From a checkpoint of a small mixture-of-experts model trained on Wikipedia: 260M tokens.
Below are experts of layer 4 (counted from 0) of a mixture-of-experts language model. Rows are named down (a neuron's output weights, with its number) and show model dimensions 96-191. Each number is 128 + 24 x the weight over its row's rms, rounded and kept within 0 to 255. Numbers have three digits each.
Before each expert's rows: a language model's description of what the expert responds to; "raises" lists some tokens whose logits its average output raises strongly, later layers aside. This comes from a sample of Wikipedia text that the model never trained on.

# expert 17
It responds to: Passive verbs and predicate nouns. Copulas is/was and participles or nouns after them in passive descriptions, such as was built, are updated, is a book.
raises: "ulation", "election", " conducted"
down6:123121117101130138086103117121152081131152129128148188094156095105107136142170128137168094153177136066170125103177150087136140157103153131135109139123105134142134164121124133101105123114185103116152137092112142136131111111096170135118115105125166096137163108133140125149106091108097101156
down7:107095146115098139147148129144132118071112130138072128132169147099108104135151118117134126132111137147149129125099126131079123097107114137135125129143121112137128077132151123098154131119108134146141130104155154077143096105134093087162143121106129097143182165097133112106145091163140152062
down8:148199160154134162091118115087127134119155129137118137115132116130117143125116109155152166149132132167109163122127144075123104159114105100144146114117173095108135140138126134137130109124089128096137118124136112141134136160100151136115084132175126092114145116099090130111106166148117085152
down9:185090166141111112133133098106129119120167155108086074117152138138131119136128128113116095161126101141107103145099136093097186090120133141088094164079117091136115113146134136088112126158131095145127162131132134107099126146160127148161139122114113104141138135123165118108115098137150113117
down10:143118112147130089121140118142106121139128131118070130153152123107128102110162120086114139126162175140115131167126142155109117089152109155076161145067115102084163145090120139178154146152095062119136119155135115154133156121131143126142138134104108118148115097128106117160159115136149157106
down11:143091056112147090126134128133151102130165116093101149188137110131134108176107107106130150116095130107124125092063120102130130127162125136101124115080138115177092155156092131080157153112115115123113184145106146180192114150124102115110153144119077139125090114109134114129104160151120127169
down12:115113112045125088126123130131154049127114141149106134131163124099093085123143186131123129143118112148122085116130106111089108114121129128121135157132137110121172130122141132110145101109123135122131187134153137110172141223095135129103096148168127144109143151071130104087132089108139107145
down13:137101164038156088116105136111160107094111150132109116128157152097133120127141151114124140207145134119141133074120129122127148130114129139116084144131118100123154153122118106117116085139108106141116165149130124139155089130098074137125169148159148098106129088093167106111094139076153136141
down14:101138156105131151074133165130100098091137123146139144121130091096110184155103129130150108091112132125067100177123137105171137163110120145133109118112133124098166172109156165132100099157139136100154141118191167130124092146159123100144111108119100146139151108128124141122140161131151138128
down15:105146109165124122124190105133136153137129119132153221115132076077125131185131141158128129115109134106164131132103161165157114155128089106170167127138215118109105178120145121139155132117117112101174130103141120139127099122117130098120089120121149123128110118107102111156110164104130144125
down16:142148143139142096121119090110127145088117119099111143160146065148143132122132145161143110159104130151079166105141106174101097134118098134158175116171100135091127125151164119154122156143104146132119122141138101139144158155137131144143136146108125164132111093150074113139132132102111135150
down17:122150119097123127134097113161136158119162112124135110135159146124135132155120153179122136110064133114139102099115165119124108112122144133136115103109146131091092116130110131103154127146138118103128091113104106081148106118098139112166151158147143143126131127104141133170109124124134181121
down18:091089133088149145093148116124116130116158142133139168110142096117128135121143152128128159102140130126117093117118070102140157183115137124148080142114158164142125136133097129113154103175138084118128133131131109138154118129117124118107116126171154168117070101138130142141134131097144129154
down19:111162145153138131126119135099155137110157123152110079165119125123148077138110128108103082141145132135105130122124127128141103159097170207102114156117104101122153131100171143108111169129126119147095139148141121100125144122149146154130157147131116173140092090141136123111140114087133124107
down20:122112062132107124132147101128121125123097133156167159116151138091082113130074109085104113110150137111147152084140134160107153099136155119164086120081129129129106110105166121091151125147099079128129096138132150154120115112133125155166169142143149129171138124148156136149115134146126147155
down21:115098126228120126106121141124139155146137123087122103096135170126123128133147128114120129139109166110145146114119141154136100147073124144133115116112125108161112156123103135135116067144152165115084144133110093114111105096110175124128118125119110129133115128136094129147204127137128135148
down22:148136120136159119111180132110058138128122134106115160151098147120133166159157139085118123104092064142121128144126131091136133082157130134140165150106125101145109166133109090124082118113154126120118145125106173129091129124144135075102149144113143125140145163135090146099131182137144134114
down23:148183081113180132115150140143091110138173149145144166148129169132159111118099154104121165147117146090126155120169114169133112110111136139109133077133102159112152120117152129110097124108170168117111124096141124142174131109152139121125156107156146119134116109124140153141095137160115131165
down24:129092125158115132118152096122121130160140110132153139158094137128141130141139101097136137123135136141144119150139133126130116128111112143137128085136157114132105135121111174078150142131135062085093069138110151140168119111120111131143155142097072087177146091159124160107142123110114163139
down25:081127118108112137139117128114124141140135127156170121090111136167114129142136142107178092099118151084133154102122133164170114129119081131161140115154136162131101110097152128105086102166113137153096107130122118163153130127141100103076122123139152111118124162122149143146115147114159150102
down26:102154102074108125118147124104111122165124139142138134116154160108120109139123118091090109119124127146127148094116119114169106134164139118148099105157134147144137132139134120131170138171114137092150145125123136118184145133123145113126156130177120119128140128145118179132138152111114111157
down27:123110092112153108124111126105108125120141162123110091117122155120156137122122126105135138152089076151127142109089122103162133135116124174105150141117135116147135125147153116098140143152117132096166179127132117159194090078105129164133128100100108144123101105133123126105137141155106116140
down28:088134112149180129171124107133165135128105117151130155136138159151136087117140120116082135110153120170121140095185148162117136132147162093104124112134124116128097108091104108090111138114099137113103117136114102120172166102132168126104163148097117138112148131144127124160149127087133093129
down29:112104093133119158093110114145103132144100088174127135132126114125125141152175107099145151106152104185114145129119090087085110159118122162127093153084123134158095122096146138115094119144093110106102113165142172133152141105153124123116127124145118129164151095143104146136137169114107160136
down30:151134151129107150159154105141126150141112134091088126126141113132128100152147160104136125120168129120141135137124173143150135157140135116116134094156147110115108123098108108100123147157121138120142140103112102169204156085127094161187136103123143105140113119181105143095140061133105128154
down31:142082075132133137124124114111143109137128121139134071120137105074138165130136094089135133165128118127104103148101095106112148116079154189140102139107131152120138167162090132098095099154147131093122159132143141090080132135172140133125112103155119082121139106084161128120136149126083133136
down32:112110109083087084095145079150092113120152128108109082110138104164115128125136117116134184183103107134111134133120108119142186149129156123164101179070136132140131176117141160137130123151115150141155163138149123116142152123129116137156147136132107095106171097119121106136133124114107125068
down33:155126126151138119127101122145125140138115135136134103134106112138139156096089113075131122132132109108126097175130133142160150120148098157118162101149096149120093103067127184094124106096090070101153133136132144127144149110129124104139096099147126153129141131104114159170131105159139148170
down34:118130128102129107138099117173165116137145141135144134173086099110113148124113113119148150129132128114107151115099122128122105093112143184128150139078121169130110152094145158140101159128144077159162133131160134118090123115134109096120127139151113103118107085098108161113141156078147092116
down35:114136111113098149082117119134114139149084121121147063099100136154131159117122138119169102133120093089116161151102098111114129122153157132135140134135143086132154138083125154157123140181111137129148144127159144086121120143137105114156119128132136088158185131148116156126140151128122108135
down36:115132108126114141133122142198109143108134116133119109131158174168081100137098145116131137123121125152101131124137091165136115112115128120119120115088092168112147132118131144139097145138141136109148121120169137159149148141122113100144152130096147093176132100110092145152138133139123152120
down37:068136106114124162144123126120131135155124126152137141111123100158155117114117136117147144114131142124110095100106093078112121151114128080137099141208123133153056164170123126109120128140114122148137141140116110135144136148111162126151109086117169142108092138104078147143157109125151119129
down38:140162104134144099153141181078185136124092115096151072092131122130106133117120103128123098111105139138123168150097118151148111125130129157131175182169094128133187118149148149145102124156131144159149137116143145118123116165127108100106162092095113131150115103130140120159115149116135164173
down39:130165129163084117123122168129139128087142140141128123079123098157101119197152099161151126115134147120112123106137080140129092140105120140128125089088140108082133166123133169135108158191153137137139107127164131158119137131125098128114136097111135103170144119090115114115143149158121171126
down40:103154111146124108082156135139144127147101124097113184150106141153137100128138147112160109125028121158152139098143151188110096164124095100160101150120174126135129167117120135144148117132137165130113106119178149131136159136114164099127112127162159132108117132148121122154117092141118157125
down41:160131106126104186112156150140120083157093169105105102126140126121119100071159173125137154107135170123121138125124136152146124146142121083102112118108111111109151106140073135111120197134148145065115143136122165114144170129155105132091145083115091167141119103132087102131151083103121133142
down42:090104126106120108119127121129129134147076151170132168108120126070105132117130148159112114183171166104174157092107107121132092099100157173141111136141135112144123132113132170148151120155098099148144171133131147144142136144138128151094105132141117122120144123141135139162149166134096070127
down43:143144130108101127118153099162176137126124141151093122147135146129091093119138155163124142134127070154140174111112136100155187164094120142136136148132144107110117117142106127109127157137139129094145128118165143185199120100131124111092125117104099148141111139125150139124133105138129100108
down44:156142176101110149108127148097140109133149127129129102127112143108118071166093118163114148088158115148121116120106081115104183086111148150093120139116100123116160161152132129113121156143108110149170129125151109141120129161142088164151171126069098156118108128118133103122116104136183119121
down45:165151085178132130178137093127135148110115131121124098117141126095138140127093108127076137086152131147101118164128131124146141082112110159059109155161100149097152115135100136105091131130105164147116186130105103139099141142138107165134113102123120140136127156131122167135138098133135116125
down46:153104162131159123148106172109150158200094144141121138139125112118155126151092140097108092157116162136147105101128137098104108121144146129107122109128127144179106121160137105104107125120157106128130093124132116130163124094097143142124110145141126140125124163127117143140146102102099088163
down47:085087110185152115105104100141117159096098148142141161131110100120113142139124102105180097117115119122168117115111133092109135143144130152154138130173121122168085118119143160112131130108177138149110106146119144114113113171096096098128156141128166138154166109119156098083123087114104156098
down48:134097110089128131129128126117127168149117118118129125142156145148169117091128151177151128138133092106082139157138096096084151128133109151124138138083123132127100150103134108106166106131147139156108128125138163085133128133126171102141203140146116141138148104112134097173115128123113103104
down49:119154114132103168106117190129089146135116156133091109133102143080089124134134151100137133141116131137181145128111095171137099143100107124098187128158097145121137133113117106131115098103117163144160132144114140131083165142102138159159137123152111154116164116134120143143100105192178133181
down50:119133134120151151112105121075138144163143133135088147156140127128118090127120105139104108114199145120123075115123122133138142078150100149097133123107096133098109144120114117114112134148136140105082122106130106132130124123108109127133141126100180154145162124161133166214156107094156144158
down51:128097143106160197148124116127127156124111139106118138140169062131137108130150115116098148149140101134114101173137168107133143153124117078112115126117104118158098140113129148117203139121070152153146182137138135165178127106129118148099109134118142131101140118124130148120128063085113121133
down52:094094129118131141117155114154123103152100134118128164111135121138112129139080115098129110100144148109087150107130185124168072119127186118153144145121123140139149155144130125141190152139118105116117067129210175170141087145110156068107139141140111117102117134120088121146151119145144110129
down53:110095141130136127127144108103115111120137127119134166133136150124143088098147126133136135097184134114106103092157125111148133171115165139171132137133163102144140116141116137094191117121109123158122118126130136130137132159143153141151171134134138099162166117159118082088094152164102114105
down54:160111101122146105154154129137133157136159142123147118131113140133114149110144098134126123131128140134146168179132137151132131098171143126126164129148093115131081092080154107099080129109147134122111148130127112112143160149140080124116164114178169126155149103159159137144127170134112130084
down55:137145161146088154090128141095112120109106100136163142095140147104113131173138121176134079125083128093142122161136097073157094150129149095168077139102124100115095109160122119157121117131104121112117135114163156143157086171175135090121107108143160144116134102148125118085113111129137131092
down56:091108112081124158120197127142118113094090113127085135138136109133138092158135132165099152125123099130133170075126151110135148148089101148178078123118085118104150103098139147150166138121140156151150154139151126150111119166156154138095103158131121120102168086130143146081116082119119115132
down57:118103133134109116105159139134161159099185128125120147128153118182130082134131148169110139126161121120106118096142148121124132102124134127116115136105110098127142143102067146138089134185124158128105141127112141104130105144166157127201166157114131117193156110137111141140138125105145123124
down58:103122133128133094162077148114100136100113150123089116114139152128164119116118153125093135139136107144113137118132181186127151104147144136097135092122112151151132107134110105103123145093163159122123093117124131073115140107126122166162181146110110125137109129132154118141153138104127107100
down59:120126119146144154135122160141131106120135107115111118116142146170136095159109101143112157093128140138121154100134150147153139130172138082171135097096166123149082083128137100151108165124109154161129152140132103174158139141121106127099149176118133154150127114167127192094144093165141157125
down60:145159137120179123110138153135149122190105139142108125145141130128166138147112132097138166146134125097080142087162131140153116124139116126117083104049157148133167144144145108124104131156119120120125103133115126122134153118103111106135113108099168068087146132149101126148114127152138170161
down61:131154168122129106128131139138127150144136129157131117134113132089107113091100119154118151123161155156149098073171170127116115112152098117131119091146119100136103106093150079104125147113176142145136122153099074109128146108113125164102140120104108128158189149140158171120157109143135125159
down62:136129133131144092121115120128175132144152148092145114162121170146150112186127110120123148170116079151103171065125147104110062137122114172124107124134096134153103123099134104107166161155140135103127153129110108085160151125130124143160110129114108078146120137142146136154134136144136117100
down63:136118122161080164134142112117159123088149129142121124128122111120158137114140127089123096088118136130123113143157105107085133122101177141155131169079131156118179094161096107097146171135105122136149129114104147132115101152109127173124148140148117194116093153127068132127103102142124122096
down64:111121131136157122143104063116129092125124122163138129122081138111126118100160098142134142114131125146126141096122145121162151113095102109181093121130149116122105094137115109070153099121110128124147142132139148168075080148137157155080077107133121132147124134152123131078105151125116122131
down65:140130112103141104150093137103136093144128110128113120089079118132142156126144114154110123140140089110131115102116152136138116114150087097116144108125174119144141156146122165147138134076117089119140140119161143114122157121171123091122108199116161107145123140113128073061101158147112120162
down66:156129162116114116124132129125131115119112146130146089180114157137164096083147128133117131144107129181140138133147120135077116100141126111133129072110087063113146160080166136135159170059109087145153118124133127127116178131162121123157140101150153146111110102139207115114103120144146108118
down67:108129167149121145144138143141168135149131085130103134142133117173117123146101124096166129150144156122124102129107134130090115102128109061139134112100165140127118081121156142140163149101131133144110157124124133161187103102125093137126105091146141158150128111078114148137070113150137125147
down68:131183081101118106138101147088120129107145117125094148140156127131130110103104112131116128153172177096097093126119114133154138149138107107099142188162122110089138124148134088112113153161140149171153110160111137112099124164112119109109095120116154201136151132140135132151140115117139136121
down69:149123138166124115156100106105187131087107128151149145163108095092123167110152084122158072093110128135115129158092132195140124111113144136140112142132125147131140144132160120135075145141150129116121093120135108166100115137112170105108123092111090128124095124107138090112139134124077118146
down70:111091115138129111129124134128134124136143142099152160138138114127162150133101117137112162137131111163119131112110126157164170118126076087127121132151133110151147133109076152132113137133154161120125095117077133071081127082118111141115079111129133121141155156108168111125157152117116123110
down71:080126132120135132082100110119138117171138129103116164105177150128117098092168146150187080146136128149155119158108112155111145137140107084091127122113166139136126107150105149097144114118136083161109144130134131132146120093119124115116143140130099164151130138126125118141119121128113142127
down72:138100110109085147111102125144103116106131118127145094109154121138111125169112135125128109150130132094132147153119092142123172125142168157137090141107106154093142169143160144139131108159114153172089157134165115140109197164155146136123163137148091124105123109084141119151117124132117139105
down73:147164155109078091095096132169132122157109126168127137074148142147142110143117150124144147132133142097105141106085153146128154105134125142140131154133131106098147146133128136126124119149100125119172126132110106123131130162130168110146100133097124121135161095145088127138125119125164127107
down74:134105131105146163114176116085097122127132116141164076145116068118061175105096129133140136089140169164155163165143136107124112147135144101139149173121148170128123130108122177123145173120123163116151135134175117174109128146122149149105113120134101109162130124097185130121167124096154128114
down75:134135138146135159155173112152097138146133130129113131173148121114122137116134151155156133129128161125168170131088123131170107124109113091140146108125170118105117120082122117108136124053130072126133147109066137165128155118139114120118092079128128132112094127126125138126129109142138158136
down76:137138133122121148128113106142128129104105136117118107143108123122108150161112108128153131146104092095120203080082117101133139148155151167093107143082156140150129142119194132104122110121138151114139142148131120081101130140124160111082120113112121131092135108102139134101093153114115091140
down77:157120105155143154152175126105151140154083155130094113115167120101157129157126120114135112120122124123092177165163151130130102117161126165109166151092121141114158113123153086131109136100114119117147138090126122128199121094144069097162150119099174136127105149122129122122129101137085155104
down78:102152072097136124128154130156150113110080127145122131159130113136145152108131135100123118096140118133138124169132136130118103126157156077143169159174114083119109158112135120135137171135140125146201121123115165152166112102148135096107104152128131156087100126116083082155156139129120137119
down79:093133124133092148152154157114119147166155114118098144172125146142093101099122139140127107144145129146095111088112160109121142102113121098160144117140119132085171155158127104074150147122152113117092081129122098112133106127108127124098156146160119149110103176114166181121137090111145126151
down80:147123127109088119167129140120126143099101129134154142128180186116155094109140146130127115131173146122117137121155109151112090126164140123108128121125103189118139152096150086123113101148126149143132103113104151117157156143110126130167178126130110162171172098138107130180123088121149086120
down81:122147164148133134102091115104105120101174130134136133145079087111130124075107112146145115152102095165129077145148129110116119101142161122137102131130124137125124108117091156129122110110105180135139120127194131130084119135119162123122113140102147157114110143114129080137127098136111129110
down82:137095095129109162143147166158130155151121124152140071102134110075099142085104093145139127162140097167089111129116138136116110130104119092137171093135155143099117156107101167127128116109110119109168170117125109103109145109130112090130128145125089131114118138108187119155124141094114119109
down83:140114131131145142104156105175105091106136125091110113096100105130120139149113164154173136117119095101131124145074117111153129167126099144137097137129162135092173160114158172089140167122123160110117115132118115133125119138117117135137119116138128159121162121127104105101137148136137148078
down84:161144073120156117096121124109134106104102137126093165124123152122154125105162111108132139123143128141144085137127117070138138114080091119150107124124080121146092154161078136094110111172123123113113167129125118153114122138111202139106112101096121135104098119177121117142118057156126108129
down85:114137144158159165154080151120110128168141132155113110124128191110147127128082119129095081144155112146190142128100115174177153165162146089148149122166100139092103114129147090109137123132115130117159110123124130139108148126142133137131123087126146148114135099134106124150095138161123154129
down86:130109150164096128108165164123134082082180117100109175115124083092082126114101158164133142122088108134160124127098126126108094071121133143121130149121097094072155130167121083122166096137121142125125120130165143163120115125159150108087123116148172161132113112104133108159108149153103156112
down87:170164149116168155091127108079189119130110132182114139103116136129112124127164106100131115096109089106090109118109130103156115090133127164148140146127104124099137146110143128122122137135098110174172134121143117112116082180138163114100154137078109187174131118105106126123143173115135168144
down88:154078141094126141119112140120120129149150143157170101098138100126121129116094137136158059117124153069109138208134097130136131112125134133154109130108127129066112073096154100123122167136155120164091111143109153136123129152145125136109136095126102121147091157148117158134132103144127153099
down89:127128128089147120156121141173110088129130127124135166114121120099055113122151123113119126164144165137139112092108133143094138129105103136127109125161142135153128154093139132112122144139128134109153174122121156132159147107112133093089159117090099125118115129071146138134134118124135106158
down90:124130111124131168097088140123153129125144147147121081102114183147156092130135114119110169120134108124107101178114126136130119123142127088099127130131102094112124136082161074125144109165168097116110141141132166111122137149144126119135129135120092132147125098131132129105122107115147172125
down91:109110129108133151180123131131140121117132147137133140144177141122152106104186112151105175135166130148128119127112109152093115091133087120157108085137129106130101098115083111113168135111150105141135174118101131151118087109153118126116128147129171165095109108159176103167119124117123103134
down92:104110130116156117104164137110156153141162102150114162143108142126106139102116128155154147120117146139123134147128137127123123143120111081159139161103097139182158127162122122163131097152113137149141132130135115089124105105107121083143122147087182165152137123136103109105131170136128072164
down93:132152102177147165151123113148106156104147160165099130117108124174188117126134132178134136125104106126151118124155168104117108093120129142164163106157127105108055133118106167119111119092088082125154102125106148162078129152148123108132108139152128122131124092149115169124139136129142107099
down94:154123140128116132168126151129115149113114123098141115152130109131137059125125129090111101111106096139154122097153123137177132138153136126188098096122107135124137088143129124146167130139113150099151129130143124132129126111109155153140122148170129116116140150144119129153071146067129114146
down95:111167129148156092105148113174125173155116128119129147081106150157128115118144141109138110138112164135154093104116203125090102130182116148170139148137135105109067092132117107115154096093119121089131072129140124111127139118125132114119142100103170117139100116150115192162123173132110149118
down96:111117178115140106157111127177136104133107106093107155125113161151149105106115165139131154150090130144149104140118134100133117099138084123162127090108150108146079100146127163114140087110166124121124140139152126136139118114136166099132115129151138133144115148101137130133088123138142150179
down97:102094111133130148151124121111092178075106137142139134128136130155138108086143144162167093104067151133114100187163109139161120159099140106162097123133111107133117137094126116109118111106153097089136126135158104144117159146104112151151137111108161154123140120102129174172124129115120111106
down98:120111121133103087103084157123188124137161154158072151139126126113138126149117123092121128122157107076159110125138169142117131128133143169114098106155125132120125176098101085132126119132164134150102137140107155113145144139085137173159136133145161134116117138129116136170123122106140143133
down99:141108101133163114150173114099163128117126139116118121122172154100133102140125120118137141139164160157092147083107105140130108154108080129120119129111098162167142133123117112071134119122109088132058105123097131141104148127087081116150165129111144130124126147170124127173137094156111141144
down100:141101150143093124116148132093103126140129148132113134092138078128097147154166129181163091161106123124184143167108095142112171144125140143153108136134115095130149114120125141176157148130119145134116154106134114101163114174114110124148146103131117104149116156139076106158132083144151101133
down101:178084130120176135128135114108133120127124141165166092132132140106108146127093102144119088082125139121103121168112117089156120089119148167103137137121092148111119138104102127104093127126125126155125126129172106139062139101175132138159152132113087114134141126111141158116142143130110153129
down102:126154130106105162162091099157094193148095121114125123119106140157162099122162135150132133117102144108109123110157106108193156163147143088157138122090108117134091145103141112123119114165127146123133147141132164100138146106104147123142146156140108148142136110103071158121171074137159143145
down103:122155126126132146132145119078082133094112107138083159152130121144125098158163118121101119174135147141142123148154136163113131118181124135154110143093112079092109096104086102130107101104172124101095132112099111110141137106119130146129132143152152134184137118154136161146147109097126139096
down104:148132116116087159153099145165103143153179140139118101125117111119154151086110098125122157131123121103125100109095163116119117114143098139117146112129110134123147114113128161093144131115151169115153124150105128109187163112142112074126162156164191104119118140156137165138101145130194153145
down105:186148161127105133155122154107121106143116119112106081127128162134159136133135093135144095145155105137097147072133103122114127144133148150108179153110175104147131114144098148114148139095113124095123106123100132154154135165166147131131143120153114134131130146129137130105060117172125068122
down106:122134094141140172151139105104139106130127117117131128165135138122140084136135122160094139103157102139137135123135125083123128141110138091154124106152107074173120094127154154098120148103138138093132143120105103108119094088145123146129122178107151148120154158135117149119178085145129115106
down107:140138178134164130145124110167095116106096114141130094120111068159139148082127147170156146113125101121127174143082108089143105152105133100116135136143133134124168138113148155110103108190183114138158159114156116063118130168115135098154105143121140117128162126090097097082155121113136117132
down108:091152114162109139104160159136128116148129138111140166146115156136115100149133139098177130150136162103152116122113129108109122137139153081159153110154144147155118159067113152108130142132204111134146115118153148191162183103158134088131093144126098159104104140143101098161121161126121130153
down109:120153145107120158096138119095109125133171141136122138108152097101116151104134174163161134164152116134101158160155110114187088159116104113165115151119151157093160130115096148118083089160110105104130144129131129160117102116135099102117094122136146085148155107129136173107110141119121149127
down110:123169133124151115159131144109120129083110126115134138098140159121144125152136166106138135103114162096149119119124125119163160142160124105148146127137113139148083100144109051117136134138154130135074126125105111133116145142099114140122107107117145158121123121124110135129142098143129135135
down111:181088150133124122132098122142134119117143125092138136119120149112067116171139094138132138118146090176120105123125139102123138127107106128114121164147117140166125130093121169063125091114130128114129107147129098140140157090106130122075130142128138130146119121124154160112102119143147105107
down112:119103107176155126146139082125119126105158142126113143154172116110151119130111146123080139124105108143103118128164133085088188097094131164104108124125144120101128115116122132107165153139129125110116182142145119112081139105148121167119154084155153103107126144135129124108139105117095103079
down113:149111158152100092145148153128104107120118130165158087140116128105075137101134116130130087132161163118136117130094105146124143087124164147114156157144094107078162136148148098129095145130157146164121076156133146134125113196139112137107123140124118109137148130109133152155136135111151126087
down114:126166131134124109142149094146179104097138102141127124104138185111101116119124156128119137126165145165127085114148144127118132128128164111155137104105158116105104131132080140120164105188132163152147112134163112098147109137121152101118140136146140117159108114181179133156126146136129139121
down115:159126164082099144160153174148133156084099143158125148134120089171090114108104107158093073096147151081156131140148114120136139150130134097081128135062085107126141132097141100130121116065136165125138113124144160154131108136127116159116103131097135116139128126120156166134152149098167116106
down116:098113105133120124109126114163134171130130139125173138129115082136156125102116123122139111195119145143096137110136116167117100055151105168109106167106131138110124089115138122167155135097144141114149154134137128142148147109125160126112102136159125117155117082125159071154102130129140091133
down117:112147130177091110159122115092137125135131145127113152128125132134145103116094157114164156127088088089123091102112124134122087154134118118111163140186127108149128152149098158141112111159121156110143122141121115116146086123122135139071143147142131135125137128097157084152151139124097133134
down118:129124125122069117106113205078161138091130098130091106104108162172169099153113134160123125169122126118124168146154143157158124116101138166130130125103109156107135160152106150149107143113120109143127119133090134147124115151144152125140131142106148143136125094143121110105124105104116197122
down119:107093125127118088119150097172134115071125128100143157097146166131131129101149102141173099114127098144134113130143143109135133162147108142139106159089150143127136091148134116097147085110154149085117142118175149135143082134136113133110148090132146114149147167090116123130124173140102106115
down120:149098112144122178168098109120147113097117146152125149151096149149167107144131142146109131086175137133138095143163118099089137126162114109146117115142136087132093089127074104118153104115086117122118122131099129130144102086110154175109140136120156154168122146123122102131125113091111121117
down121:157168131115134152114153140156111136113120154120121148129123137157091126182134099086098118110138108132138107150131138132118130073141103151132142124147125115090133153156122138156122132125078149101152150117107111150110101175157132157100140105145099152122152133145122141129112140104121164092
down122:168111150094120137155143138124097118081133111153119132106101112124110084132141154079146065124161183111140149113127121188138137146090115082136133127126150121153141130125152127172145134058156116128146124125125157122129141161112152125135088155114172155127143125112096147147140154078106122128
down123:159119092122134122148091154142151153136105119142160112137143152121171090162167127112145133137178107135114122082109154127087098081158134166141112122120127185151120117100140133112093192113132080192089121134138138104108136114105125143148136137139139166146126157156113116161122127120157106113
down124:106138114173101119127141180137125112121130112152175121124079121084119114141137130171158095125138158117103129164102094131110126137122094092115133145145143118154158138166113141088123177132129121136166104144104124141103129160119151130144132094116121145135126157141138102111123171137124145161
down125:132096163114149090110144143137096120092126108144131141114096121086126077139130134119164158113172134139121128154151143144141145113151088148116115117073161118179144106168126177112103174102144089133161119112116153118154121112138101137109149187131123113140156112105121115134128117120128127121
down126:121101126138119141117109161103162171160113136128150135120129143109133121139146101134143127137177097163122094153174136102103121100174103138118089171181121128096130134121128128089099132159119129120110106110149141124119104173130100105115103131078148122138136098162143140158090112082110111094
down127:123112115127170119126140112124096138108138119076149182114121137094121105112141154123118134084096149101121109093131146146126103096142125125152138094145144165133129106130158145130167160159126147076124129110099136171101153107126091102105123154102119098140087137153122111105131134149083146170
down128:137109099136151153160112108125114125181139125140144097113127141168111117135141116107135151110116155132124110141168144104119119121134125137150094124065165128107108094140115142129154106161083110120142144110110186093160168106081113134140150135130172152133125109156126189118130112144172128163
down129:114150118127124152152151107161114134093093106103141104107134152113155098119107119115129114129168135124112118085079114145166133157159145089164098127096146145141122104140079102153156147125139173098105125127112151170153134128107145135152111115112148115148153119112118048168139108127127167133
down130:141137148139136115158163116169137136106098126113104145165145121093098097168126131118103102125110148138124172076107151116106119155114144113141145102159132148143159130113106079092120107141161140128133149129127118156162144155116155101113107120149121163128113135143098162144121113161124114192
down131:149131160115177115110125072147119116108083128137135213158094129121162143121123154130128139126117132109115085140161162162109135144104136150134122098122146095142126134057119154125142122143099143118160110133115137094127148111081080122144065116119135091115174122115128142108150084154153105097
down132:157089143093121146109113133130123165108127128099102098120132213118113123115120161099090107132157154092104134072093162078105110174123151135113125090119168089142129114090130110088195129133127104150142121127098152150137093106115090132135142120142123114142142136109164124134144111164147150157
down133:140103129138163102187108096125125125114137127148140100138093100155155126078140120139150130118113091145149137095126154130112118089097120128169132118123123110118091143134111156124137127107078134103196119120093109160074108113173142162139125127165142136133143124132113131054085105104096106118
down134:170147139131141117140108100106125172155126149137107146151126142156137127140134122114113162077169145157117095146116117098103129122157125120157115120149103094117079117132139156147160132095089122116163169123124089129105108090152131135140136164154170158153135096170149122123109105132120099101
down135:124115142073158124160114158134131150107164119133120088141192122119104140141137119146105132142172093131114132082114135176110134118128100133128070141114103119134114120125103082115103132135171123169107132116113156096165108104119092168132158131127132123129119116132129136138114098128156096110
down136:115129163127152143111094084100139126130133120135090145109149148118095147096113107140100144122133101146143096085122105123126116110130077134072146157105182132087111119149114145140145108144149157145132145148155106103067097146079136106076086102170142121125125157122118134126129104163108124133
down137:155161136161103115082158122111097119149174124118115103147124130123148156104110124098125079148116135106174130132113141158081115072123141148142118087101114111131124151133123131135141165097152115123115157127123108142089132145148154098148161105131099134141139149124172146143105156137161194178
down138:128136105139141132138119122146121109098085095140131099169165091105149103114124123121107134102102156158113156155183135114090102186133108112114140123107107136140113149116142159096145110121142116114147106165105160104218145120097102101099161118149123093099140143086122124149179118128099129122
down139:098102127116117103090120121143139131123108128112122142133164125121113129117138139110153157141129092125148124097166128171089127048136114125123172087124141126176153139099140130118110120070141126154110153118151143127152165144107140126147154173177149124140147139128120142135089158139114106124
down140:176114098104130124099155184089102119154097143118091095093117114164137133166126158114118134148125147114130125116143119136138141148115111119118126126148158139120137151145128163167188154136094116140130138130127169112181102126095115109156146154119135099133125107147119169117118123072136147112
down141:101131113118126132137146115111136142119189140164145143101100121113101112175112100153146098132128127123090130121171167132135125095143138171131140144117135181163125086126121161121128129119117171125129142124124126150166091120100103121137158130133095142135158146114099153118147139125110097122
down142:152118123139152108117113170142090134124141139112109131119143149124123074141099122163152153095133137153162100102124108093063123097118133113131158075133120086135136131138136136116124143130144111124081109119146123135081155131106158130130148137115112082147097123125168132120131160108098164157
down143:113137080162096162161163158164119133147086119132163138123125110164137158128112125103146133157140122148108126155088134144117115117097129113141109145148125123131117113149188120115124133166107161143155105144115093131143141126161137172119108118145134165136153151098122107152122093136149131072
down144:145119126107118131133136108140146122115133118149176083168092125119109117181111090150145157156117115131116161111105131181148131167149124131106119120046131125115164068138129130109125155130143135073123115149136156119133126094131120162094159119155107146133153143135167115112123140142142157097
down145:165081143139130152117187133156090105160106110135100123099100123122088075153152137112126127140132125087124129112110101104149124154115137132119124141144150155142166169144122121136121088110127140128138127124150159115094102142102078098101134162102083128156108112162127139128135144129092066115
down146:153135141122113113156127134123106126189088129127180144115117106105131120146129127097170109143139163131149122135140149140155108130125114166154139147129138095116135159125161148092160132143084082119160112111123160133165146104124084125158123119175122096122156130144156117128100142157132105108